Weights of a small mixture-of-experts language model, trained from scratch on English Wikipedia: vocabulary 16384, 326M tokens.
Below are experts of layer 5 (counted from 0) of a mixture-of-experts language model. Rows are named router (the router's row for the expert), gate (a neuron's input weights, with its number), up (a neuron's input weights, with its number), down (a neuron's output weights, with its number) and show model dimensions 0-159. Each number is 128 + 24 x the weight over its row's rms, rounded and kept within 0 to 255. Numbers have three digits each.
After each expert's rows: a language model's description of what the expert responds to. This comes from a sample of Wikipedia text that the model never trained on.

# expert 46
router:159127188119129147092121114114131135107125124130144181113167152138116087149110139089134108111109104113129115138128156132136120160106146123112181141127125142104128133133148132135152098147094180111156177138123119139103100131122117123100116109143140119098130125076185127091128113105146108131071161119140098154118118091138142141119119144155138104095138163156092152076117162134148127132099098170101083134134134088094156098145148113160118145111117171170087144134096138112147176144138136
gate1:143066165158142149125128148136116146135116129129115147130176127145137121161124163133117117136094146136095141114099166167158127096150147145118134124109107124121130160135172154142080139124111098127090127136118126154139102138102102139113099096123127117146144131136147092130117156100127170144108153126175098139131122131073135106139142128167089156079103098118128089114138142161137098071137138114083148173128104180117131103143143140111121138056080186144136141138113127096121138138132102
up1:127138129095114138132130177111134110122128137121169091088141071151097122107138084108135137113131141150113096141086148136145141123179123147155107159161112136111165074100110144167115108140159136124112143120131134119145134136117090122186123130139123084121123111168133138154131141107081118134109123181155116145096181141165146157144155120107126116124134111131132180136132147121106124153137131129103140096165140136158114111138092147098192119132110129104079163102176138098091152146150128
down1:157125149133127157117136140143156145175128134135176108117153138182090126152098102131140159097109106073124109103109124127154115132201146121117081111127107140135124144126116127118097144153134147134136142123160153155081131110097164152138132150106110144124120100106134131156099166149113120152109120147156134136117116064087187177148124131100118061127120153148133112115117132109125099129117116120153119164141155137091080133147162131097115123102111151102122133163124152172128107138172142
It responds to: Surname first pieces

# expert 28
router:178160141178076158124130091102119115112129130149124125144147119080129147107117146113143104154114127112118152163164127110140136102136141168098182139070116106153112129113125133146109096161141142110135185131126092105133141163150148127110119149168126088103133140112116146111114081135092112174121154083109136129092127121139133123104110129141176133117080136145109163148128149106149119128119102113121117164150118086107162152145134106149135159120070157168130182095123131124146123154148130
gate0:133099142151093162164140089140117085150143114157173104151063089091113105126129129132085097117142107118118157133158146146130150087096130167136119095110129107095147142193165143135075083117114147136133128175116116116122149146172166110127138122105149100127099094105108113118118135177107147153118149113113157126111143130116150104143123127148121130140119137149129172109162166102146156173150113115118135152144160094095137137136132151103130128157108156112098153113149148143092104150109130
up0:083093160165112133129134123084076104142123123089139127117092119101136153162115112132096152122109142141128167153125158111120098136088168147144103095114121157102168140161114106158114171159128149129104122093101139091135146131181150121175110095138116106125126144152180131175142102158119176117148146129100142137125146134099152160201108147163166133117132137142116154131116146137137153126113144136107170103120121125139095161092128137110133116145095138122109131113174120136146160107122152
down0:162136158100118120127122176100116123145135165106112107118209055141129138113107166113136123119141137121129138106162146135115137118121109122126166077103155179139186140124126135121147165129121141175126137097179137131157145124144116115145091135095169094131168156151145117133138131164081124127137153125142156099115105112081121126157093086117116134137138122117138132118151140162099131114141139122164123118131145167144136081127142100097155109141121125111156141139116128193109094159136123
It responds to: Non-Latin bytes, table numbers

# expert 50
router:118163136153131138136109120146109118116111135111136134141142146083103121126131169088151158130150124095105122155173122127144101166121124169068173140087127114161113141124121110136113129124129145123151185154103112160148131138176130096105165147175145090099139106135109159103124106081149123137116127088136100133137125137128162147097117148141157123117115119172115164104102146116147086131096111127130117107134122098121151092114142086144148173140087160095128183120092163088166128154146126
gate0:124153141125115159159112139165132142111156187127164086112101121164092144153122114134133153102103130105113059148134100135144124169131162170127174161129138093119159152145153146173103142109179118145139106170138130117119111128144138145128116128142127124062129113169132132074106104145136139101147089132162131137126135155125145111113129118129102090165175093148150147138088173080103115101061128143129117119127151136122121120133132132131151150135139130135127153145143143111112150172148126
up0:163160091162136156106124120131124095136110148078167130113086120134126093152129111117144138148153104159134077112129131121165124150118153107142193148141127146113127126121100093093114119114129101121085146136137098094120112169159133097109091107106132098179179134119101126095074102132138157158142110118134080128112132107128091130103119137110141153126126083146111145132150146105104133168116153106097109143134136104110088137122152164125128093150156147128125130105111061164100148128144148
down0:117139160144093154187113168139128112101116152163124097098094110114124085114102131148085140152120142110125134149166123101126117177087131070120085141107093104115149152137124129150168127137157092129102149112130146135123105154096105124141112169140083145096168158128071131122114118127135165157136145130111113148148110152158131154114104116096128127116089122096086115155131140136149091103133115090134165152117148153125168127134098126106085139147166147129134137137095130172143161161139124
It responds to: Digits in measurements

# expert 6
router:138145144137117152126134097129115105098126148187157152119123117096123116111113148094140127117128127097121136175157162150137138126112118148114140120122125129110091152201139109138155104145093149167150132180118128165128131151128166121084176123151133109084114103120157144103103101114123147157132143096167096176124110096125137111132138156159181106107130151114107157096098155145128122134110087143094126154131134073095110112110155093131179161102103132119137156137106144122176109131103126
gate1:140130132143104161154099146120120102107149140120166128122116163093103134127115173125132119112117113108078133140115140110116156154165109112088074113126161146111089138151094121138148080128122107145121128151152115151151150152132115095112094160116123132173146157152134158084169151144127164077115161111107120128098153170126161106129112160098151134142122094143134115144154076127152169136110137108170149151154074160141124139094133131123104113083118195128136141112127116134128159126166107
up1:091121131101126129136147135113128148125141133115100161177114102156091110092147135149103097145086147141127142144129159146080134158116128076117107086089151111108130103107108118129082151127123123132135142183123129145121107111101138138109125115127155126149114091101141115145055093131105143118128075120174140164080137160172115110172145152140150102117134136141130150170143148084125158108168124124147080156159165100120127129146151122133154135154140093156131145085100146106133118124142142
down1:155157123124086114117149120129091142133157170173158115123131122153137172133167109099170146111123159147132135116137172107155152119119143128111162126115084122121130111164130145152122133138090114142133115129128148130111098151149105125114160071114128129115128162111146077138142124122152136135158105154151087142115090131111128151093185129177118137177072136101175163141151178152110132144168135112149119125166135119106144128106105152089101124125147086137112121113150160097115127103099169
It responds to: Past-tense action verbs

# expert 40
router:170132137139127139103131104163075119106154154144144158147144147121141106069134142107146118131118134085144103177151131138157133091133126157137186163142085087129117128114140112139119097145138147145150134144140093127138108140149156155104116138159120108129128094132165136108095102112104109161088135108166113160094159140102114118115124157172156113119138114118119144085109173114151101103105150161080086154134135110115148140145113083163165140095100135145128160129090146113169115158119111
gate1:102119140142146169097095124153108095107118179108198146147119102132165100126125133090113134096167116165175121147092116124102144121071098136140154121165127098150104121113096127156075133148140103133151142129167104138137155082139144101110104149135133141110135114138151126083153142109080128130127131119171154150127158097134137147120101114170139163122130161123139128128159151138140160111131109090092140149166128124133137136098117116136109151099144075089129120114107096099088144103146109
up1:126160136125095125121073140151142151146106122129144127112124124125125165114145096184125121137123149155116130165114147146136126121132118172099127105132113153123145093116087142113163171130085118146137139087135133127191102126120133154113140109167124121122154140103086069132146162129133095161145111124128120139138125062092117135133139092131146131133133109099158119116115103168139174131129195199112173120097138100118137117112130132093150123160168098169119136123106160123098130094127140
down1:130112137128160150111111118107119080081109152137152100109145098081124081138149096137106068142135119136114152127082073148101167161135130161145110160128121133121108112123119132167163088093098107122102133113075090128133128146126128117099138141099119123097137119101114142118124147111131142151129104066117108101132134119115130112085103124108128121115113086139113162176150122102133158059094160139142093113129153110138135114112159143120123133141080111109128083126118150148120112102175145
It responds to: Field labels, award terms

# expert 7
router:154135141145107116135124089139104094083128129133137150153129123124111123124119168131147153139108122126121124141135154159150136111134133163133209161133116125121122155133141070141117091128118167132155195158119099153140129163186092129133133122113135115139092113106156130118093120090133118167113142070169101146123118162103123148107135138158132117110107117140149152113131179169145110086125113128096099147143120106084128115154136101112188160117097137135161122137098148081156148147142119
gate0:165144172129133118123116104108154070115094168118154127173096119145154092138124138133131138113138091158108111135116102132148104119137083138157146182138133156144123163090143171159108106139138166147147148111161125152108132142158093095148103082158113143147113122141133121111111135101118137119122144113082125142166135110123153126137098142161115106127130040110158086133088148163143140095117140159128160173161191108152143141124126118131115148128151097145155139130129130114118145133151140
up0:091114166153151145132083065109142100118136117135159133152162074136115103127144134154162146128127141110179122138135080106131098111161113150170133090135143136153109146146136118136146150149153110076097093137136113111129134119142109140176161122119141170115109122121142107123121134129134124137120158154094156128160110122119140111106167112174158109117128144127073138137123155154121156111132160070113126180102097099116144154139110147140159110156121082143159187104102131105147113135143107
down0:092163115151154118064143090144097131132131152115124122143121108149104112118095137110151123195141134117109080124160156139130128136124154140155146093118117126089088127114097097140113153100147161132118152157115134098136111182079103125162123109135116174129139094119119124128131141131128124097138152144145122117137074121115089130155128111095092133154162138159163165148146128133111104112098096122151103162122106122168155136097107144073114115065116116127098109141132121114146102082130162
It responds to: Country and place names

# expert 35
router:133159168160076103091122117163126116120107116138162159147137116107143113121130111089103134109104122089154161137168145133150092122124169160084130144108106119156095143160135144140136117151134161125135144211126110155124099118176138095102192127133127123078092117094145117119122122122128124152140126081159119196097146108120125133115126121119160125097158126109142151116112148135132064112120122138113136123132143097112122115135158124125138149113057146112112123123096154119157131149117122
gate1:077100131106151146141130121146110094135116158125097125108133140139160129145145127143149101136135144162132127155165130135141120133114097149113093100162141129109116149177111118140180129136134110188160119091090109143137102117129140165078160135133128115115155102124124109136125131112160152112101147165152116105158102119097122119090122107129140153097074170147161132172063127150165159144168105116108174090146154170117122118123148114098122131110138181129101111118121171117114096101139146
up1:124153133157099060126085105109103132081130154128129147180102135126094099139127111146175149110108131168143112125105068112132110121163147141103100179107100119100129114111163137113071173155131147125129116133148145145123093112109150132090105110129140103148110151139155104095165120144173143109151095115152140082114131098167105114152099134134139148146102103103173089093148135134104121156137150121140146143133120088128141159156134138115119116134107135126133091157104121118170117157116107
down1:140119088160102138168132076091105186142150130148106189116147119136107129118120145119158178144142102092100094099094100109157158126139123114148206114136152084154141108105154148106092150128124150129129147149110145124169133164123178122134123148123139136125169170116121129156150121137157135112129158118127147113102150127125114175142149123144139112110100100102120130150123159119118146134175100128149120115155138146109128128110129119163170121154097128099183116109152142117158096114094148
It responds to: Relational verbs, prepositions

# expert 51
router:158156120133093094132102055158076118103091112144157135109142110136120127123124148083123118117119072148120136171148178105144135150098133134132143122106120098137100128158132141123098098139147172142130135130084137140130092144136124134092125117181149106099111112144138111105122100126134103141094154123144117184107136115098152098114117169104150134132147103134132144135114138136140116136132115115088105115187133093106133107181153112127155155076103160143136174139098134095152147174127117
gate1:115106112142146147165118096128124104156121128078135128141174141110155098115123147123136148178120171116148118100126142098131063120142124105074163119123142097125098110124132117145152136124118132100144127127088149124108137097113170107140128120130153086123134117140116128101112165083133158124145105103132129174109140137163116136179111148108143116141121103124140145115065129112122119158143158144103102141111105117170168115188143140111161090116100120145157099134163136137148145042118141
up1:122127100123096138144090081061110143125102126141116153156152066121148155126125125113133141129134134110139087112113098099130100118101126146126144149120090098121138133172085123131113136132135166136135099133096141124161126119121174138161110138132128128179127084111138134105140141138113138120153121142117170127097171142142132136129083185115141122108162085133116162095133157124119137153182175128149160124113122146094108157128102106070123119154152079096072117123160133141132139163151129
down1:131106145130098096122096148123127103066110144122117107131118141123137129143138156082112160108104088160137122140140121101151124133117141121140136159071131116138119108155134101113116146108123105145143103080138137094154114112127132089147140174148131140063088114108140136129128088138131171130120165148099119143128119139119113069190117116090106155112147141120110117109112110121078165131122114124095134103118130167149083162144120155132137130144120134060107142104089125053152102136129116
It responds to: Colons after field labels

# expert 54
router:144130141124112125107103090133120122093125165114137152124140113084104104118141175092102120112094127090118123143181162157129130123156145134120182155118119105142096155121160129157122063177123156137112133134124093106114122110171133134117128162136168107117101096121124143095103098102129086155108148059134096158115115136120159136121122154143126108103128108164137180126115142147156117101108124130116122153131097115092135100152146129138178175116093145103140151155091132105140150159165115
gate1:154151129144145150191067101132126107120111138095138129139148141165121126086168125121135149166115160129080188108113112142158146132133133109130159098096108092067139126164125071125136091173098150130121108139121124125104150094153132136119143108138132122070111131165141165141111126110122120110130119148146132153106124122136166114146135133183133142154136121099162128136154172174096150124128124147134127162136159131109142157119090143123126148104132165120129107092128070113099115160140121
up1:138133122119135140147145127154137124114087097111131150129155138102162133116135108109081114132115077139088112104110094103148161127110121092154114119114136151109125134121125163139106115148115157102081152132135141080112157167116117123163139165134134113097082121101073099110121128163154103142139128098105177092102114133123131148124110161134127133135129110131141178087137167131145126092088122159098130103113170145129096115142122144179098146099135118086121099101104099144108174058119110
down1:108101121180098145136150105097128135127154129130136146140098136095089126144117127129168151147116075132127126159142100117110110114122087184129155151148125108093119154145132132162173127094156091161151142158122118160145115126124148136134156100140169112114117143169157103128162193172129138088121145160163116129155121098154108177140142070111168101124102185164130126151123130141151101111138080106128117163129130115142119140130132150115132098116123088139132117138152147092112125168109130
It responds to: Countries and national adjectives

# expert 15
router:145133152176124163117103140125101120087098146166159149142138151109139099094089145110096113132112077109101114161160169143162094111088106156086171152146127123119135112126150120111109114123148160142137159138133116149137117113166187090135146157130156096107132084136133117106082139118107121139065136088125113166181146131114117144140085152133140129119134156137094142080143138154127099113125141147097107128119116155118130111171153100166152135110083121131118145136108123100119128151152135
gate1:161124153138121161115112115146122134111146148134095138171156161113120126126121126095114085123138128147102167125150112164144097137106100126121143130127135107123135105136134080117131179150097147145140126136130138146131116137117126122140118179114163106174153165112141127116085140141158127182151197188135123127147144116131134107161121185101147137163141122123089104129151120138110137143097120131122125092126150105170187130130137085130151073126096099181087093145153138133114170108113110
up1:154089096135116175139066121122115137155087129130140099155132138136094151105135127108101106086111135098113176140112138113167139150141130178144151109098094114108190131170129118137128119121084130084149133164132156130168126153143082108132097124171113133167114117157105125115131105099126162169118139124124123149112104114148115121171100163079119089153154103123145102108135164123124144126179117130099178085158121127116138107104112129120132117148147118098114101140104117117165119132107136
down1:102116104133155115111121103117136092128103145121122134157105136144121104160100098116135146152114122137099141078127125131144148116155157103175112122104085128128126165138156117119110119113129082133127107125120094150120117109151136087083148112105168173118140105114090102108080114157125141110132151134146084141184138148118097173110127105110112153162095114122114095126121187146129100148128105131128118104116151103116146084155101063151136135169135122061120106111095100145140088103145130
It responds to: Infobox field labels

# expert 3
router:124119170149116139114122106162166126096124140176138146100148106086101100134108162103100094129107118100130130155141142139124119117137146145119158142130140108159127119135159163160146112123100134122121167131099119163099094137163140116074135148140119130098095138095156120104117072081130119146078190079168103133150112125128107130101114147147127112117117124136107138067106125162132108094121147176096119107171095125094164114139133104160130167132115156114101119115104097132133135154160127
gate0:114137109146118116118112064156134119129089139149134122123113113114146134135151118107115105118125156130128122189131101165085127119119137112175129131137139073096114106157177129146112132117134122098122162129088145174130084142150129138149106173088137094097140160114135089125165080125133134136119156112136099129146143100160148097157136127100137121120137150147133139107139140131109119102171085139093149123100116101142117112167131120166170197096115132107155103134116075093148105137158159
up0:145123143078114133159125134158119128150131172124154142131124198094092075130129098068110153123131125082124162103132133106113115125128133138146104128134143146114161137141147148116135127138123115122154122134149138107160123109145084130146102126127159175130110120153130145141079146114143132119123120125176107153137147141108119095129139150152131094127176160117074060111156153108094144131120139160098153122113111137127142123099105068157107104113086085152124095102111147168163129121085132
down0:132139184096154181128097102096131108164147119139103106111158156155109115145114107140130108147130149158121140109101123095139138121112172153128115151114133131130126150122108111127108143142080166166155141105164089130119122129130094091094128155105109112172108139119142148097127113160110065135126119137134116102144164102135143144061165115146098136115134112138140143120148124141124158156143087138132179139142130088147171068096118123118111117167114091146149148110163126083157108129142162
It responds to: Word-initial stem fragments

# expert 60
router:173160161132115122088110096143139118111125145145159164135138109130113121131142091107107122138111085117075142165177153136160139125094124144112163174101096135131143120155132098131117123141090166127152171175108129135129123130173134152087134142146107127134104092111135123119101103109109086143159110112162100145128121111128099095132139166164156139106104110131118143102080163114116088134071117126086118129166143127121144153129131114165178133080106136141099176126121137109150130156123105
gate1:141125107166088118112107127102102127082100106123128105168136096093108135147142132087162101097139108113111167075133142132072105159161087127131107149132147142132133092071127113142123107115129121148146077154131129148164119137124198142124143171135094158131111117144127108096155107105139120138135095150147115145156099112118110117100158160132140129109129167112138173120101145097155125137101142142135111122134096116185128131100071144158146179126146107128133145136149135116130123149176135
up1:150129144104136132139107157107147111073117167127093092171144131170134113116133151110152065101143113115135153136118093146143155123081108092128134148154166094153118117116108142118126110131117103105168108111154121113136135135122123165137117166092142162087097148161112155127135080090120152152130138131134130152152109120086140104096089095154088125137096132101103104123098142116128123104153118141111124155126085178185082148149156096117142136136144109091142137138150096154134120119167152
down1:114112144149140148138108113158134128159174112085155153087116096153114137130157148095151135101107139096106137116126131122150156114149138103110158136170099130103162122099137137171110081099143090124140100118111059122106156107137144142131118121123160121128156129098133092149151154114147124174177126107150130151158130110069151117149157109133133177117122090149167148120140150104135149150098141119108186125129147131120173134134164119162108112127114145136123151103086147172139138072125128
It responds to: Numeric punctuation in tables

# expert 23
router:158138136117113114109123108129102096132136123126100151123159108153126121105106122131139130121106121096130082132154156153129137152146123156075151176122133133170114144117127143119138083171126189132167128166115100126132107149188106139102160132139151105119119128103130110087098118121084122139103154099140116147114153141112125098085117168166144083106132137127122185107111141136122100101111102171080091122172134111081159115156112106137176132131117144161127148129089135098142114168144148
gate1:138132158155129118131117117102149117130085095133149105148131164147130141111135171130128127170112121128121139115125152119091127077130110121184130136142135157161165125168096092119158101056106101181109150141150144138138111120127131129132140144181140179095133127137113138184175129148150087127121147129116144179136140108146152147092115089119141131150115179144170092106126166129148163140109157116136144150122142132090107122107152163150096097176121108119127141133109106132114139164130109
up1:127139115157147162171128136155147149128111109144150165136065143115109171114116145116117096120136129136137120111117078135114110159146094121163145176104161108147141096158129112076132125118120108133094151123151113129135108138161133153154166122155118153141167123118160106113149117122130054153111128137146112119092151134122127118111078081154130119072138123143150152120141122142133133113116133163142133107117119170067152120105140108127124157138102103097108177119093135092182156156133159
down1:126121098194118150188120121139102114146154108123105132136076113137149141123110144150117121120132113099127121099121122157166109143104119087087098172127134141174138088151105124134126164127126149096157128141144106127133085121121106156143131130105145132138141169140142113148165168118143126107149137086121153142099084131100107110111094075163133114120153143125139120095172114120152140141115146126117107083166118180071147158157149105111120133150098111138115153174136145091153118081130109
It responds to: Table cell pipes

# expert 62
router:147134157179112144098127091171137130099148141146122156116155123120140100107149110112136120120152123096113142127143155163138155154142145152091160121099114140146105127114134118119104074177126157149161129143136127151077107152143134115120148146136181102098115146125136124047124139112093094148107107130149099126133137131109143127117090147149139097064122116127104157105119133149163069079099132099094094099125107128104134096129157074139164140116102130156103134124101144109125136113141101
gate0:140105154120159108158150105120141158117133148135104116148102156163119111111138153155136138084078125124109117122135184154139132113153137134108131113137113084129143117126128181132110170136163143118074139113122114121110123143142125105133091107128147113163108148116109136081148110120143131119120072111121091178111128131160105079139143161163144117084171120161141191116162129140121168169147142110122109108142159139172102121173109086161188121107132131118142105134129158106141107125135146
up0:121115094126095166140147109169131141124172118125160152162151134151108156120110136160089116145114123149138109129134202063096121163105106154111156107144113125077136125107137157120095133103134136127123145119127149118129144129150130134131130116149074137126178126130123094134124126110138096142152134184095141161148104113173067094154115106117116133128114089116096148139107104131136128106110155178134132112171115089141145134103137125098159096124137144118134082069132132112115113174112128
down0:127127095106140123147088094105118093155116088128137094170092120100129115088130153158143135153107208134137140163130134156126122102125129122120184134105138072130132117120110176086141126133120116134117089064127129114165121100111142122129158128107105102101104158086139088124107162124118101112165116136164127171151168125130101114165120160141116147117117137096142135128099103119108136145122126117150108134096153151121095107164105145104128131132119180146084131157107106109132139144085107
It responds to: Table and list delimiters

# expert 17
router:134153152160092106119116100119133120130125150130115157120175100091110131126145132141110116076128077121061156138182171140130125131120140133124140168140107112146084139156179149179132117158116136159152136166095132117119131141152106144087153153150171104052114138123156130115124113127101098125120134125155098145143116119127120127092119158127168104118119171129126157111121133186170120135124130126108107133164139106094115115125142107155165130132102141147145166114092137129154143118152085
gate0:109109143128136166146105128106123086127093104117125127148098127100137138104156110145161166123145174133104120134137101109165109153136150087175118159095202146148145119130143182149122123151137144127129143118126130116146111164143107114109128196136156146115089152100140159125155150092103128119142135106154147137100141107107126156085108136114116106107116074136131140108151150122135118106128111178143086096169122130148125148100094125074119095155129106122121104169149131176115101107100158
up0:127098144126176159163112145131131137145130117129158152129147131132153118139132110154098129117099071121116130179146109120132138124137130116114121127133173113095110126171139117132170122141138070146151147074111121096130134126171098130123115100133170118147125121102103124131115130102105124160101115105142119158164133145121133124044139118128119088137118172156183075145142124100158156150125175141138111106107113138100135172115132129154119101113126135120174094121139147072099178114116157
down0:116128132121094111112111138077148155120067106115125124120119164131130137116138163125130134119173150099124128101138150116110139167117122133122092151122135105130096122077145104133119170124119160126122157140151123170156158115125143146131126154115113150093174081142125137146142092108074169134127118127171140132116123088118115153135098116120130157099153113093100107122150165107126126075124171194123128138116116136133136159156136129074131188188144111106096104140130152133138113161155092
It responds to: Sentence ends, hyphens

# expert 10
router:137160136129127135115097114129100166129113137134140178170141132096116121131114124110105107095146143124125139146109132192126117126122137149122137172106091103159142168104174115151100086157159148146164137143101086115112130165167120100095164144136153113141125147125161170133103131100124095130084161111125114135168129105125129141075123150162164091126131133156081153126129177117117140123086146144119120161140105113119118096128128119145150138116108137135113155120073136040128137124130115
gate1:111162119124122146115073130139131118146132130105091131140101133092134127175109098115106104164144128133119142101112129135096153149116144132107153123127141130178133159138149140134128135124076146132200138102132112180159122115065126129132142124183154173153147139108105130160155141119094095080144119152104157154117153156134131092142105116144164128132101151128107158133164153104081123108101148148120137173117144129111152105106118128109104114143133109100108119113132134098157153134209099
up1:086139127114122128114097151175112116152107148140135108141084129126130103146114145154147134128125118137112090129126168132155149122117144181150163140133109138102135112110109100112140149130157136137085079100166119139119133127119114154126163130124111106148143123124155143133125099111113088178149093120138129138096131083125111161098117118139068083118116153154138123134136093118187181191111144102144182123134122154179077130138143129139144100105145078129133100075129100117151098124122113
down1:106143156122087108175153131145119101081161098121165163093125126183171135157143128081082134126102112120073107128138123168140146132079158138123160136115122114192137128114101156073126155138125145112119103156134129121171085126106172169114129112122120139153087103123137110111128130110121116129119107141118146115180124119145122142102103126132130146148155086114083092107125138142115159116118142124180124120117099122131112095116137100106121181156126120109141142105108121111132102153122162
It responds to: Mid-word pieces, spaces

# expert 22
router:166139170178101151109122130155135123106116124145161153106154104085111140079095113119099117118120129119118135128119153131142146099143139197131120154119101098172133152122132127097127121114145165164144149122123111153125146116143123113122120118177121083110119131081126109114131115148130079152098139093147116123132147116106104113133104161140140112081147154117112168083106148161133112151129111173094069146136132096125140112137118099163173138125084169148084154116076119117150153128106115
gate1:164133163099104107143118105107123081139103140142126145137068139150128099087114080107140099115107141164102117095126171134144140124124148085113097150155132134188123105103178159139147128140158142120120127122136093132167134142139137114118182128119168077131121188146105104147122113152139111115106087127144128149126152101127162156142119128109156101109167134148122117154131148141139132115139103129174104184108121124091124087141144146138134179135101106145136164125115108125114108177106144
up1:139160122150129176142108117141171119135176150114128109123118125091076096139130141107103128148159131142094130078135117167105185154104156124093104149117137123149080125106151147109109134165135142102135131140153113099136104082148099117102153094119173171132111145143117114135122097115093124128137135094146108155090142085122163111109161136119131087117157115113099139118197173109156131140122141103147141135143136114134122146139133175172151119158154081148137131150109117127152106103096148
down1:142143145080161146153146071092108141173132176116117157125122102124124100150129136138136133129116165187064134148114126100155148141102148177167145174160138103110138143122119146080111158092132133121113184117118100106139126098121143144130165115135129137110139167091143135112114154130134090157095123110152118166148172145109172103101125123132136122110123117157147084122050109139139145130125122136146148131132147148138080122142145148153146105141140139113141131112129091134148094148109139
It responds to: Asian, Slavic name starts

# expert 34
router:151128162168132128126104055136131118107152097124144163159133155113094074129141140096129137130133125146144141159175130122125108153095156139106153156142114112134116131102154151143144131179117166126149133129158112157150102119165144114114132133163138114118115101112111138083094121107117114129110151090159115156140113120111127118146092117149153104091119101141082146081116155138135101127060152138112123162145133103081161096141118115149183171115095157098148133115094118119151133151118087
gate0:179147156129086158114164157143123162127150130131129111148092131117115130117121077134099138127167125131122164108131136139096144142115147148153153088132141104081149122169080119108098071109159100082151113124161129142109129081137141115140099130118113147147138147099152118174111097165078120108140152110162051148126104118147131145123102113144132121127104136122164127132119114156099136101144147148135133156168164150097117127138149110104147096133109139132061157134166099126139109129137118
up0:134103113160102147131179153145099160149140133116097146100096108082125106148152137152113123138134116119105113128142096098112151112099132115152155128161150154111125132146146112122131123105125087122114111161152129148123113117124131077162148107146130160184150132128118132136172097129089117179124090163119144101106187162106105142137154174119141130110101160096165140137157106128168150139108105133131109105111134169151131132148132070157155135101104125171094149131180125128142125073136159
down0:164153131105115128122116101119168138151061113126132125141135142147132143140078158122100113166138142110129157078131135130138124148162151121162142177103136092151128082115157116086163164112107112162112168100164144142134157130132138120138174155118165091126147120133158146114103122138138108116158084093115135152130130143095117141130132090138162113137102121095126140156120115157116084106091108136136140101107103121146143128158111180121116164122091167099113116176128141185104154114121101
It responds to: Table row ends, prefixes

# expert 20
router:128171121143123128076128125118105124101150181180139164134138152116082107101089153118115110133105117104125114163148143170115124122121137130081158152119096082153099135141133113146142108128131130146163155129131129174140137156145145120154136131144145090129116095117157162112114121110144133153111130101153096151105151088103157101101107161163162127098056129147095168127125162142125113107115141156096082147131094090119161131127131071157168149108114122120138138128114128107150120171141136
gate1:113120136180114126141154106091150146156106134132104125117083135149092143108141159098143093157174136160090138120119158151100078137134112113081107113102165142088132136116128166110191160147149124147131195153097103129161121119161103088101153133123116127134074119069151134137120132091128128120128160137107116177152138095138112116140119124146117113139145143133118135154180116113140160127103107177140131128163145089124121132101119144162111129118112104094113127170103125146135134107126106
up1:150137168134167144142142148116122164119128137179117100139117135117124087122144117188079103141140142150123105135120148101158162123116116129120140107076103100150099123122129178130104185138151141129129203098096093104101111123136116060125145170118147111152078153104117153154123137117124155153144141120142156145144133132128131186151151120094080125114170130120130135103122113136131113113111137152113156136113149141136140125097100134113187091148107129120173121146144163144145112150125119
down1:205179158122118089107147101153163134139106145128113170170105131136166116079133106074134152100144186121129136126123112164127094141137119142130106147129114138143136117146123159121084122119124071162126127150138121106177121129118088113114106100136139122093100114135122102081122139143152134126120106140130168118120155097160112113098090091126112100113163130106134089114137159121144161100100108104130139124156160144137157138105123115147134164142095112132142137152157150098133155131136190
It responds to: Predicate adjectives, participles

# expert 1
router:117154144132104154123138086151121133118100125123154198104149129090129131094130133109125136119093117131115151129157163130130116174127162155097130117120096108148130132106156127145144123164109182126170184147093090131107105151130151109109139117156126099121113119077113136140081124139099101137165157123116113133093144095141121117131151134122182148121128128130104158114096150161146145127131126128097119080114110099101176121165137080144160153125119146178122175120107158089150152132157095
gate0:097114155111116143100120131105132197121135171133092137075078144140132129101106137117123138141145112130123166119101134114095156097125145158132134137107076091170152133129129116107159107111162127126154119119099162146094101164149132110179123160119114131147147128119103134114104132186107069101134116178138122140095132151150167106112159108140147153081119121132106138125150151105130111114145102108072104117133109112131131093157134141150136152107118131128126139185134105122128133165085168
up0:132130100157213086105100115133100086129091157142124133133119136093128123182121143141135094106152132118146075134113145115084134105146174119103124102133119182118131159159121146144150124160120134117137093165123104105124105109082131126146123104127151110113131118152142146130112148167113155133139088122098133099095115100124107110147155122156114150142087106114134116073116168137111117137178134143105135089119116120113126132104144105131107142108098093127128090135099099122165068116094101
down0:103160094109092140111151109158157104159133163100162130159094110156143156132111107138148111101122110095131156107145142117171148137089171128122116137062115132096132123128174093109166133132083127119126126140147157094154081150089153173103119144100118141131126166091147138124103127173151149141090101136096144111132140108136106104122146120150130150133102127103106147132142122137100135109176141124123126079132090150167129166150126136121134113124123129160165125091126104106084092121182122
It responds to: Foreign-name word openings